config.yaml
hidden_act: "geglu"
moe_layers: [0, 1, 2, 3, 4, 5, 6, 7, 8, 9]
normalize_top_k: true
routed_scale: 2.5
norm_eps: 1e-06
max_seq_len: 512
Below are experts of layer 2 (counted from 0) of a mixture-of-experts language model. Rows are named router (the router's row for the expert), gate (a neuron's input weights, with its number), up (a neuron's input weights, with its number) and show model dimensions 0-159. Each number is 50 + 15 x the weight over its row's rms, rounded and kept within 0 to 99.
Before each expert's rows: "gets" lists some tokens that make up at least twice as much of what it gets as of all text; "mostly gets" lists some tokens that are sent to it at least half of the time. This comes from a sample of Wikipedia text that the model never trained on. Tokens count by the router's weight.

# expert 20
gets: " the", "\n", " of", " in", ":", " from"
mostly gets: " the", ":", " from", "=", " /", " Ch"
router:42 45 40 84 68 23 60 67 36 58 38 69 47 60 19 50 62 43 40 49 71 35 51 65 08 31 52 39 49 66 28 57 80 32 52 57 54 37 49 49 34 64 41 21 40 32 30 48 36 36 26 44 54 40 39 53 42 58 21 59 63 60 37 46 80 72 57 69 57 54 61 35 58 54 59 46 47 77 59 51 44 44 54 54 32 63 50 34 13 35 72 23 42 25 33 52 73 47 60 56 64 64 48 41 38 48 15 46 49 55 55 48 53 53 47 66 57 37 31 58 38 71 49 06 43 49 47 25 34 31 53 44 51 55 45 71 57 56 55 56 54 58 40 42 56 51 65 55 28 47 35 40 37 79 94 32 49 44 49 66
gate7:39 36 68 37 43 43 43 32 35 67 41 74 77 55 53 82 20 59 40 64 66 68 69 41 78 41 55 47 43 53 66 34 44 49 64 33 66 32 45 43 32 28 42 35 41 31 53 26 55 38 46 42 52 39 58 56 36 37 50 77 74 61 41 47 61 74 22 41 55 79 71 33 34 56 45 50 63 74 73 40 32 64 60 50 48 55 21 55 44 65 31 46 43 49 32 71 17 56 39 33 62 52 45 66 64 55 39 48 33 60 53 54 70 38 33 64 64 55 13 50 58 46 39 23 59 55 76 40 67 41 39 89 45 73 62 68 63 45 37 57 40 75 65 37 61 41 67 42 50 42 57 54 41 54 60 54 52 83 37 26
up7:50 80 50 81 59 17 52 45 31 32 44 55 46 49 45 38 43 59 47 55 69 78 69 59 59 45 59 66 40 42 58 67 52 76 49 40 71 61 56 50 59 57 64 48 60 45 56 72 42 37 63 34 59 67 59 33 60 49 21 55 49 32 22 53 25 34 56 46 51 58 45 19 73 65 40 38 53 16 44 52 65 25 23 45 24 50 54 31 69 40 53 87 50 54 40 29 48 52 57 59 29 35 72 41 68 52 25 43 80 40 79 23 32 69 43 49 52 40 45 52 72 78 72 41 43 57 55 49 50 30 54 26 53 59 27 31 31 30 39 42 21 56 40 73 40 48 27 46 44 51 51 74 58 34 37 65 52 42 54 46
gate8:39 45 55 81 69 41 53 57 40 62 63 54 67 42 52 53 52 52 75 48 79 30 54 66 03 43 50 35 69 56 35 64 82 32 62 68 78 71 48 48 55 39 45 75 37 23 37 50 26 36 54 47 65 38 72 33 56 29 46 72 54 50 66 33 46 11 73 68 46 54 73 39 61 40 37 53 73 58 47 59 64 29 31 44 25 65 44 64 40 65 67 25 49 26 31 39 50 38 54 62 67 64 38 45 75 31 59 55 33 57 53 29 41 51 64 49 91 55 55 41 46 46 40 46 28 33 36 29 35 66 66 48 53 43 75 48 33 54 49 69 46 50 43 62 27 41 37 40 33 42 34 51 60 57 64 51 51 27 53 55
up8:47 14 47 28 32 71 26 53 61 54 65 52 58 50 60 59 50 49 61 54 59 43 51 48 60 51 39 35 29 50 50 57 51 66 42 69 71 43 49 60 58 45 81 76 35 80 59 47 61 51 64 50 34 58 57 49 28 33 69 82 31 43 11 39 22 40 53 41 45 82 57 69 45 31 80 39 36 32 67 79 69 46 40 66 31 64 39 81 37 58 29 51 71 48 61 27 40 62 51 40 40 52 60 75 35 59 77 48 55 46 63 66 27 37 69 42 61 66 46 35 57 30 48 44 45 38 38 88 82 61 44 43 35 40 75 37 51 58 54 49 53 77 26 56 57 54 37 45 59 54 50 52 27 49 24 49 53 52 40 55
gate9:15 56 63 48 86 51 70 28 47 56 37 49 29 32 47 50 50 57 46 49 58 55 30 32 38 30 74 67 50 23 39 36 69 87 42 72 53 54 73 60 56 25 47 53 58 60 32 32 44 43 52 62 50 65 55 42 35 59 50 35 27 73 42 47 84 51 41 34 71 24 55 66 82 46 52 71 35 40 57 17 32 30 57 35 40 58 46 27 67 59 72 54 57 63 54 58 41 33 62 45 72 38 53 25 42 46 51 46 47 44 65 41 43 64 62 76 41 55 23 67 66 48 24 15 55 56 35 33 20 44 52 20 40 54 35 58 38 49 15 67 43 58 44 56 41 36 45 50 59 51 64 50 42 50 31 35 29 46 47 59
up9:44 61 59 48 77 51 65 38 25 60 30 39 20 68 60 62 71 59 34 42 43 48 24 23 19 34 44 54 66 55 41 23 77 63 48 67 49 50 35 47 47 38 60 43 58 28 26 43 51 28 38 62 56 65 37 51 49 63 52 61 39 65 56 44 54 72 35 63 54 55 32 55 66 37 68 67 40 70 57 23 49 36 56 35 56 70 34 29 61 31 68 41 48 59 39 37 71 50 47 45 73 27 60 43 48 71 23 34 31 14 59 31 55 56 61 56 57 31 17 39 29 33 19 35 39 52 15 58 55 55 26 34 44 59 32 46 61 58 41 61 38 59 55 58 30 49 32 50 68 54 64 47 58 53 24 29 27 36 40 68
gate10:40 25 60 64 36 68 58 71 26 66 41 69 53 85 28 35 62 65 40 56 55 39 82 52 39 52 74 45 51 65 55 51 41 29 67 57 55 65 69 58 61 49 45 68 57 22 46 39 59 43 51 36 58 49 43 47 67 65 60 54 34 55 43 41 61 48 50 69 70 58 58 63 22 29 40 67 36 82 58 37 64 58 37 39 64 45 53 49 66 56 53 37 61 57 47 68 70 52 71 41 77 47 39 43 65 35 31 41 55 44 69 85 52 60 58 91 38 41 40 42 47 43 58 46 50 69 38 51 25 51 52 34 46 29 43 35 63 41 54 64 31 45 51 76 62 21 17 82 68 64 89 21 64 71 51 50 62 57 62 60
up10:42 27 66 67 41 57 74 56 34 72 64 34 41 61 30 42 52 54 38 70 57 42 66 56 72 45 53 50 45 62 42 51 62 35 46 59 68 77 45 72 66 53 62 38 56 48 45 40 35 43 47 23 26 84 44 52 62 29 63 62 57 69 22 29 71 53 47 28 44 34 44 57 47 61 46 74 17 36 37 67 41 55 34 26 35 56 57 57 41 68 57 45 18 45 58 76 69 41 71 26 43 53 49 41 54 49 37 69 71 46 55 56 48 46 60 90 26 33 61 44 30 48 72 38 34 47 75 44 44 63 47 39 23 40 52 28 51 75 17 63 45 46 53 56 41 25 56 72 35 48 68 62 54 65 32 52 60 77 22 43
gate11:48 52 47 47 57 31 35 49 61 73 57 57 26 39 63 77 12 53 38 71 62 27 46 61 61 53 58 46 39 42 58 62 49 18 28 54 46 64 57 40 69 33 47 70 55 62 41 58 60 59 46 22 43 63 67 53 65 41 35 42 51 45 56 81 57 51 30 71 70 39 35 62 38 54 88 67 33 45 30 43 76 70 64 61 32 51 46 72 56 48 56 64 49 68 72 26 61 34 55 66 66 42 72 20 72 55 17 61 43 51 52 19 42 47 53 50 51 62 47 36 47 48 41 36 46 61 61 47 56 34 36 40 25 34 69 37 69 29 34 58 58 52 55 47 71 31 48 43 17 18 56 57 34 58 50 60 81 23 54 71
up11:83 39 36 61 65 63 50 54 39 34 55 58 55 50 66 46 99 57 32 23 42 72 52 55 61 57 29 60 72 58 56 45 47 84 88 68 40 46 58 46 37 51 66 34 44 34 62 57 53 50 62 77 63 33 29 64 39 57 66 44 30 55 58 41 48 34 53 55 40 69 55 42 60 50 36 57 63 46 55 38 23 49 39 39 68 51 60 25 59 46 30 59 40 42 28 79 47 87 36 25 55 51 50 56 41 71 47 40 48 49 14 47 64 64 43 31 58 64 74 47 42 54 58 55 59 49 23 50 41 44 61 63 50 65 26 67 34 51 47 54 56 44 41 66 46 49 49 43 87 79 28 52 39 58 47 27 31 89 73 40
gate12:67 36 38 36 57 34 77 50 83 61 28 56 34 33 60 44 57 58 48 46 43 64 77 78 27 59 61 77 36 45 36 53 46 31 68 40 45 29 45 26 45 50 53 25 60 48 56 53 41 78 30 65 67 26 58 52 57 44 23 55 53 51 37 70 42 48 62 61 55 59 49 53 51 49 55 50 54 55 71 35 44 59 66 30 40 72 58 53 50 64 52 18 56 73 52 49 47 48 44 54 75 49 47 61 50 34 43 29 43 52 47 51 83 51 76 42 73 59 36 58 59 72 73 39 75 49 56 27 18 42 28 47 40 76 24 55 76 85 47 44 55 49 37 76 64 21 52 54 34 45 78 58 42 77 71 32 60 29 47 53
up12:71 27 69 32 78 66 50 55 40 41 62 54 55 40 40 42 08 34 57 58 63 47 59 49 54 39 52 37 33 52 49 28 43 58 43 32 76 53 31 39 62 52 28 35 66 45 43 52 32 64 51 78 46 41 77 16 61 55 63 29 35 38 33 45 18 51 56 61 42 25 68 43 48 55 63 54 87 48 83 64 50 42 46 65 47 60 67 77 85 49 35 49 66 61 55 65 71 50 46 54 79 69 43 48 74 64 62 50 59 32 62 60 57 45 65 72 70 52 60 54 59 42 33 57 52 56 69 22 62 63 57 42 41 25 60 53 61 26 42 53 44 21 26 58 38 29 39 63 57 57 74 64 31 43 56 48 33 57 33 58

# expert 24
gets: " in", ",", " ", " for", " on", " at"
mostly gets: " ", " in", ",", " at", " A", " P"
router:42 67 66 30 68 41 63 61 27 41 35 38 28 71 46 58 66 48 57 61 50 26 65 70 38 33 57 43 69 43 46 22 53 40 50 70 44 54 47 56 46 42 27 39 40 11 72 29 18 31 53 47 66 45 58 52 66 58 35 60 60 67 39 39 76 68 43 57 35 44 50 70 56 47 65 47 49 63 47 36 37 39 32 61 25 81 41 32 18 42 86 26 44 50 49 55 65 37 70 75 46 50 49 27 23 44 16 36 44 39 43 36 50 62 40 74 43 33 38 57 63 42 72 39 30 38 60 48 50 63 55 55 88 41 64 39 35 50 51 65 53 47 61 57 52 57 24 55 38 19 60 30 69 68 58 34 46 39 57 67
gate0:37 19 62 67 42 42 54 75 50 55 61 64 22 64 41 40 69 53 46 47 51 27 67 54 58 32 58 63 53 57 44 38 67 32 51 28 35 60 34 56 41 62 42 53 52 45 47 47 60 56 64 46 40 44 58 82 42 67 45 74 75 41 55 13 72 49 49 74 42 46 52 72 40 40 57 42 76 59 64 37 45 56 77 27 36 69 30 45 33 61 70 40 54 24 38 73 66 25 39 61 61 64 39 77 72 35 57 53 43 46 50 54 36 37 53 42 64 86 21 45 37 54 64 50 57 44 51 53 79 68 25 49 42 77 43 39 42 58 52 57 25 49 60 42 57 85 70 41 28 38 56 34 28 72 60 20 52 70 73 55
up0:40 86 45 72 61 35 49 58 58 67 24 46 65 18 33 53 54 10 65 46 27 72 23 45 44 53 55 20 69 81 47 79 70 44 56 50 68 36 52 34 70 38 60 45 32 60 43 64 54 62 32 63 44 41 68 67 62 33 58 53 52 57 46 36 62 43 37 34 68 64 83 38 73 56 52 68 50 43 48 59 56 51 44 61 61 56 54 25 35 22 44 24 55 37 47 50 64 58 45 70 53 44 48 18 48 49 41 57 71 61 36 24 47 61 53 58 43 54 51 41 59 70 21 43 41 53 44 30 26 39 52 46 54 70 34 55 60 73 70 67 50 41 63 72 48 56 37 35 43 71 22 33 31 68 33 45 79 48 31 61
gate1:60 70 51 58 51 49 57 77 60 54 78 47 36 66 63 66 45 59 49 38 70 39 76 39 49 55 39 44 33 67 60 59 62 34 27 62 52 52 63 54 26 45 46 61 26 59 52 61 30 21 68 18 45 73 42 54 52 80 50 37 51 26 58 72 52 21 20 45 22 60 62 46 61 39 68 59 65 64 41 67 39 56 23 64 52 57 40 42 28 40 80 41 63 36 45 61 48 71 48 36 37 62 51 78 63 27 56 89 46 36 60 70 36 21 69 66 73 53 42 38 43 63 48 39 62 48 15 63 68 56 49 23 66 31 48 58 46 40 44 48 68 20 41 61 47 39 48 63 51 38 45 49 70 66 43 39 53 49 55 80
up1:37 48 55 21 63 57 35 35 36 46 57 63 63 70 43 42 57 58 44 61 36 71 40 50 57 48 54 64 47 63 54 21 19 53 57 40 49 64 51 49 53 68 45 25 29 33 47 62 72 82 44 68 75 20 57 59 41 39 49 43 34 47 57 34 54 65 54 58 63 36 64 80 47 59 37 38 50 70 49 11 70 63 54 17 53 50 66 50 49 49 35 51 38 59 32 49 74 54 61 66 39 41 70 00 63 87 42 30 35 42 49 22 55 57 50 21 32 49 79 70 60 31 71 47 31 52 42 45 37 42 53 58 44 75 75 36 53 62 68 47 26 66 51 25 36 53 50 40 43 39 43 48 52 34 34 32 47 32 41 53
gate2:53 73 40 68 27 28 84 52 57 55 40 52 39 52 41 65 71 27 79 60 62 60 30 50 41 55 14 26 35 58 39 74 37 43 44 67 13 57 31 55 70 60 62 23 52 23 70 54 47 41 45 50 26 48 25 47 71 57 54 39 59 68 69 49 37 48 62 51 62 68 38 59 48 50 58 42 63 65 70 64 56 39 56 53 33 83 48 63 42 49 49 43 52 61 34 73 35 38 50 70 42 55 37 48 44 46 49 17 65 68 41 49 44 42 33 49 62 58 39 38 38 74 29 57 53 37 55 42 75 46 61 79 37 47 69 50 45 51 29 95 68 19 65 50 56 62 28 48 44 67 69 30 60 47 71 47 47 60 27 53
up2:25 43 53 66 37 54 60 49 64 24 60 57 41 49 46 52 52 63 73 46 56 60 42 76 48 64 50 61 62 22 39 60 41 55 36 64 54 41 51 46 57 99 57 47 41 59 69 56 59 30 45 43 59 54 30 71 61 59 50 31 33 62 37 79 38 51 53 58 56 52 47 65 52 26 68 39 40 57 74 59 31 27 78 47 60 65 28 57 41 29 35 38 31 71 71 70 67 37 51 67 48 28 38 48 55 53 30 00 40 37 35 34 48 44 40 64 50 44 67 32 79 50 23 58 51 51 44 54 53 32 63 73 71 41 50 46 37 62 27 54 53 58 37 60 71 33 37 54 51 16 50 51 51 42 38 36 57 28 19 58
gate3:68 64 44 39 50 41 41 68 61 64 31 33 33 58 57 63 36 45 34 55 86 38 54 80 37 68 63 81 41 49 37 76 55 58 55 77 39 47 70 37 44 52 54 48 71 59 39 61 39 79 59 21 44 49 45 32 75 59 24 51 34 79 69 55 33 43 72 55 58 41 41 60 62 50 55 49 61 50 73 74 42 27 60 29 43 81 70 50 51 59 66 49 36 44 26 49 37 65 50 62 57 55 46 53 51 42 46 44 39 58 22 31 40 55 76 42 71 56 43 33 39 69 18 63 49 39 41 56 29 34 39 64 47 47 47 62 64 50 43 56 34 59 65 70 60 34 49 63 67 23 66 23 68 64 39 55 34 14 65 83
up3:76 54 57 51 67 57 42 42 54 43 44 38 41 68 44 52 61 56 26 48 71 40 35 56 36 57 68 63 64 29 61 68 47 54 25 50 65 59 41 65 53 78 58 54 42 59 33 62 54 54 69 31 52 49 30 41 44 78 39 38 44 47 38 53 51 37 69 67 23 40 34 65 77 35 64 69 50 53 61 34 54 48 37 34 56 99 36 55 33 45 61 55 53 36 31 38 46 42 43 49 26 41 34 66 61 47 19 18 23 24 26 67 53 51 65 47 40 72 55 42 49 41 42 88 26 45 12 40 32 43 46 42 53 36 60 55 40 43 24 70 51 68 39 62 62 24 34 43 42 49 55 43 78 60 63 36 39 32 37 78
gate4:49 32 50 50 54 53 41 50 33 28 66 47 43 20 57 36 40 42 40 42 85 80 69 34 46 39 36 47 54 61 28 54 33 36 84 20 51 50 66 46 76 40 61 55 54 48 78 63 44 37 70 32 66 49 62 52 60 62 52 58 66 52 40 53 87 31 39 49 33 43 62 33 30 64 33 26 71 34 31 72 45 59 64 50 35 65 64 54 52 33 49 66 85 15 16 49 10 53 77 50 46 50 68 60 75 45 51 58 54 51 57 33 78 41 43 65 54 54 43 33 53 52 67 38 58 49 44 46 38 85 36 43 44 59 36 72 60 40 66 46 32 49 53 51 47 39 39 45 57 44 47 32 65 73 51 57 61 72 27 52
up4:31 47 70 50 54 50 64 54 59 64 50 80 32 77 33 48 46 54 35 52 44 42 46 48 44 59 40 66 61 52 55 18 61 40 29 70 57 54 36 47 32 32 43 20 42 54 46 43 83 66 30 62 44 35 38 64 60 22 42 55 82 41 53 68 31 45 61 40 55 58 61 53 57 57 63 52 27 73 31 50 48 65 44 99 73 60 47 74 67 66 61 56 53 59 63 36 64 36 25 63 39 36 41 56 20 54 44 47 45 32 33 45 22 60 65 48 62 32 51 76 51 79 55 37 58 41 45 37 59 31 51 60 31 67 28 47 54 21 32 33 50 48 65 55 36 57 46 38 51 50 73 82 47 32 60 40 47 36 90 32
gate5:42 72 48 63 40 56 65 51 51 39 52 36 48 45 65 47 60 38 40 52 79 52 49 72 48 66 25 74 34 55 48 41 52 65 82 50 58 37 59 37 32 61 57 55 58 23 73 77 42 31 49 60 73 49 47 60 78 70 51 61 42 48 53 68 72 42 70 34 47 17 59 61 47 49 48 41 27 43 57 57 20 35 41 23 18 50 45 53 45 53 44 52 57 87 39 37 34 70 54 69 71 80 52 43 54 53 48 58 16 54 34 71 74 64 68 49 63 41 43 44 62 52 55 41 74 33 69 51 40 23 76 61 66 64 62 49 40 69 54 41 27 30 41 68 61 22 63 25 35 37 56 55 50 36 27 60 60 25 35 60
up5:35 59 59 35 78 64 52 34 49 21 36 74 57 76 59 65 74 52 29 61 57 41 53 56 39 30 61 39 64 40 43 30 51 50 41 68 58 66 44 60 58 50 42 66 43 24 29 67 59 42 64 58 54 57 39 76 74 69 60 46 62 38 45 41 46 31 41 52 62 38 56 76 37 29 91 46 27 60 63 59 56 51 37 25 17 45 47 51 35 42 38 60 72 62 63 67 83 62 72 39 64 52 52 26 57 49 47 31 51 33 51 70 51 96 53 72 45 68 30 32 61 29 55 57 21 51 57 57 45 35 76 64 71 47 86 36 42 78 52 41 45 51 39 58 53 34 40 59 38 56 61 56 67 53 36 48 36 50 34 41

# expert 17
gets: "\n", " |", "-", ".", ",", ":"
mostly gets: "\n", "-", " |", ":", ",", "."
router:47 63 55 59 49 23 54 47 33 46 57 04 31 46 38 58 60 74 73 66 60 25 39 57 20 41 62 40 38 64 53 34 72 35 78 62 57 21 32 42 23 62 61 51 25 77 66 50 46 60 45 62 56 67 56 67 69 54 46 46 58 54 52 41 70 56 34 41 62 43 52 44 46 39 61 23 95 46 75 44 34 49 47 53 58 72 37 47 41 42 65 37 23 24 59 40 57 24 58 61 60 58 71 26 33 67 19 51 62 50 53 34 60 43 33 59 55 22 58 73 39 42 37 38 47 50 60 40 38 28 76 45 50 59 58 67 55 41 47 61 34 53 52 76 43 60 47 35 58 34 28 28 58 75 52 38 53 35 28 52
gate0:60 48 61 53 46 64 71 41 50 57 48 42 60 52 41 52 38 40 32 41 50 23 36 32 50 59 69 41 59 61 52 55 70 60 45 74 35 60 40 38 42 32 67 53 45 50 48 85 63 64 61 49 75 32 50 53 57 63 53 55 23 80 62 30 57 67 24 40 59 30 56 44 85 43 80 54 94 41 65 45 54 59 36 68 35 54 34 62 31 50 55 66 62 37 48 54 47 37 38 42 60 42 55 66 64 46 44 77 52 53 47 50 75 50 68 32 38 67 56 56 42 43 11 57 37 43 42 33 36 46 51 97 41 35 80 57 59 31 33 51 42 52 60 26 11 49 51 41 18 43 18 53 63 50 49 62 22 56 32 61
up0:28 46 19 29 61 77 45 50 64 37 61 55 65 65 77 50 50 66 61 44 69 51 75 73 48 27 38 46 44 49 66 56 49 44 46 24 55 66 53 58 46 74 64 61 51 36 69 35 45 25 53 44 52 67 38 54 23 50 26 55 95 42 55 45 35 36 56 45 45 58 48 64 59 72 23 69 19 45 58 51 37 66 14 49 47 34 67 49 73 62 13 66 43 57 48 61 46 46 76 45 44 49 57 28 46 49 51 28 63 61 65 49 33 32 57 76 44 29 43 48 24 47 59 66 57 47 58 57 81 67 37 13 64 57 47 29 38 56 66 51 44 50 47 38 62 38 48 33 80 73 40 61 36 47 43 49 72 38 66 52
gate1:35 29 59 71 68 41 47 70 48 60 43 32 25 69 44 36 29 36 60 41 39 32 64 59 31 61 69 61 75 65 09 63 52 15 50 65 46 41 67 52 52 64 68 43 52 73 51 73 57 27 37 69 62 34 57 47 67 39 32 69 45 69 48 58 31 33 88 57 54 44 47 62 66 52 68 78 55 62 56 45 70 40 42 85 66 56 48 47 49 35 80 39 57 37 27 34 36 49 83 64 85 59 37 36 31 56 38 52 52 59 44 47 66 33 33 48 51 50 48 50 67 45 39 38 57 47 63 53 35 75 39 28 22 43 44 50 27 75 39 74 63 69 48 50 60 54 31 50 43 34 45 50 46 54 77 46 37 34 48 49
up1:18 85 39 47 51 08 21 86 50 64 51 31 30 54 52 36 51 58 31 61 45 78 38 35 62 46 56 59 56 63 66 64 62 81 28 71 20 52 65 38 46 38 65 69 21 50 32 39 37 50 67 30 48 41 17 70 93 75 35 45 32 31 62 41 42 38 60 57 32 40 58 53 57 50 74 48 44 48 54 10 46 30 34 72 65 65 42 50 62 40 59 55 63 44 52 50 40 57 79 47 61 59 34 55 41 45 43 49 25 39 42 51 43 55 46 56 42 64 47 49 56 68 29 57 64 30 60 61 57 45 42 43 37 60 53 34 53 51 32 76 43 47 68 53 62 46 29 50 59 49 75 42 39 47 43 35 39 46 30 44
gate2:23 65 40 51 71 24 57 55 62 47 25 39 37 36 52 37 29 51 56 40 41 38 35 47 42 39 66 57 48 39 41 31 54 50 45 43 11 45 61 44 56 65 56 57 61 41 65 73 74 53 68 59 86 36 36 35 64 61 36 53 54 39 58 46 60 56 42 77 50 71 69 65 32 36 82 57 28 64 65 36 25 34 90 38 50 38 57 45 55 53 38 26 75 45 17 50 44 70 68 70 46 53 44 56 40 56 30 23 52 55 33 47 50 50 35 75 64 49 35 28 58 61 68 14 68 48 47 52 40 56 71 68 37 65 47 62 43 47 38 53 53 39 64 33 75 26 50 64 29 23 65 81 51 52 64 29 56 45 51 56
up2:62 38 33 47 07 55 46 44 51 53 47 39 47 50 65 48 40 46 34 66 55 67 77 32 64 52 30 68 77 51 50 70 64 51 33 55 58 63 16 70 50 73 25 42 59 31 71 11 54 61 23 45 22 47 27 68 29 26 35 41 48 82 52 55 53 37 69 34 49 47 70 42 49 69 46 52 62 56 47 48 77 46 47 56 38 67 54 69 78 61 66 58 39 60 69 61 40 65 54 58 58 73 58 38 44 35 59 52 57 53 55 63 63 39 52 27 35 30 33 28 24 42 35 60 25 54 36 59 76 30 38 40 56 47 43 43 45 61 45 48 60 52 63 40 47 78 41 46 42 59 52 25 20 36 19 59 41 79 54 47
gate3:30 45 56 46 53 14 71 81 75 47 47 35 29 39 51 55 52 59 52 59 51 60 45 44 52 63 47 66 37 70 42 48 61 59 26 18 44 48 38 47 53 22 41 20 42 49 30 62 19 71 51 47 28 32 47 52 61 65 39 49 78 63 67 48 49 19 39 53 55 77 62 46 54 63 73 49 50 55 34 16 29 52 61 67 42 66 65 42 49 41 60 36 74 50 33 43 69 46 53 71 48 16 58 40 25 56 45 47 65 65 20 47 53 45 29 34 60 33 39 42 60 57 41 57 49 49 13 48 22 51 52 52 30 52 25 58 58 66 54 62 45 34 70 33 35 46 17 51 26 53 26 46 52 52 84 60 41 46 42 35
up3:36 44 56 34 44 27 79 57 47 43 25 43 24 34 48 60 59 49 41 66 27 51 37 21 47 51 50 64 39 74 56 60 70 50 27 22 42 64 48 48 64 25 47 11 48 35 53 67 41 78 18 26 31 30 56 41 49 57 58 53 75 81 56 67 60 41 38 60 68 66 24 54 56 34 65 33 46 51 33 25 24 47 83 65 34 53 40 79 43 56 40 48 67 58 64 53 66 28 53 83 34 33 60 34 31 51 42 59 67 56 51 26 69 44 26 35 53 29 33 59 65 52 55 46 59 60 23 51 42 48 64 51 34 49 52 46 58 71 45 57 58 52 58 32 56 50 26 51 26 45 29 57 51 55 72 58 41 40 34 59
gate4:59 72 68 47 35 10 66 56 55 69 43 50 00 35 58 34 54 34 47 47 63 59 73 58 59 51 47 59 54 41 64 84 49 55 47 74 29 50 51 41 86 52 51 51 42 30 48 57 60 48 52 44 69 34 57 52 70 70 52 58 41 63 56 72 64 54 67 28 55 50 74 55 52 50 80 55 47 57 45 69 54 60 24 46 55 69 45 54 42 84 56 53 55 46 25 50 51 71 84 62 62 52 37 91 64 39 40 49 27 36 47 43 57 36 35 60 47 39 52 23 43 70 48 53 75 52 42 63 43 48 48 61 56 47 44 44 59 47 80 39 19 68 48 72 83 35 43 39 49 21 62 29 48 49 41 66 43 48 68 78
up4:31 35 69 56 36 57 47 42 56 56 54 44 70 73 23 60 67 58 14 75 67 60 53 37 35 50 62 54 39 30 54 55 68 47 66 24 45 61 52 73 31 45 33 30 77 55 66 42 44 48 41 52 53 50 48 49 42 35 37 75 78 56 61 19 50 69 46 48 49 38 31 32 36 67 24 62 54 70 67 44 42 29 57 21 52 47 64 53 72 70 32 53 35 63 58 51 76 39 23 62 58 56 66 26 43 40 63 55 66 43 71 46 30 58 56 45 69 35 26 63 48 24 74 45 49 52 30 48 22 56 36 51 29 66 19 76 48 15 26 44 54 38 44 29 47 58 80 44 46 65 69 65 61 41 48 53 47 44 37 58
gate5:50 28 30 66 50 56 64 60 66 41 57 35 63 37 50 38 34 58 73 59 62 09 44 71 66 46 63 57 68 48 66 59 80 43 55 43 77 40 64 69 13 40 37 71 64 49 51 35 57 63 50 52 46 60 50 18 39 29 38 45 58 55 83 62 55 55 84 62 53 47 68 34 18 41 23 53 26 21 79 50 50 64 57 29 34 64 57 15 65 41 58 63 36 56 37 68 15 42 37 52 36 73 38 56 81 51 57 50 45 61 40 57 46 51 59 37 47 38 43 40 55 36 60 36 60 46 51 43 48 53 56 65 64 64 51 64 54 28 38 43 59 47 64 53 37 36 41 36 35 72 47 38 25 40 54 79 49 18 58 47
up5:56 62 24 48 45 45 55 63 47 50 68 53 54 45 52 50 49 46 23 22 82 62 89 28 67 50 15 41 59 55 66 84 77 42 63 72 48 72 68 79 63 59 50 29 53 48 62 32 64 64 45 51 51 60 30 46 36 69 56 47 38 54 47 54 68 34 56 44 30 20 36 50 48 68 53 45 47 51 52 51 55 47 58 53 37 69 51 61 64 43 43 56 51 54 31 57 54 48 62 31 60 46 59 38 07 41 50 50 46 31 47 42 53 51 73 73 26 44 53 56 73 58 52 53 53 34 29 53 48 58 40 44 34 63 42 53 52 99 31 78 62 36 47 62 63 64 48 88 55 38 77 38 75 81 69 61 46 68 44 39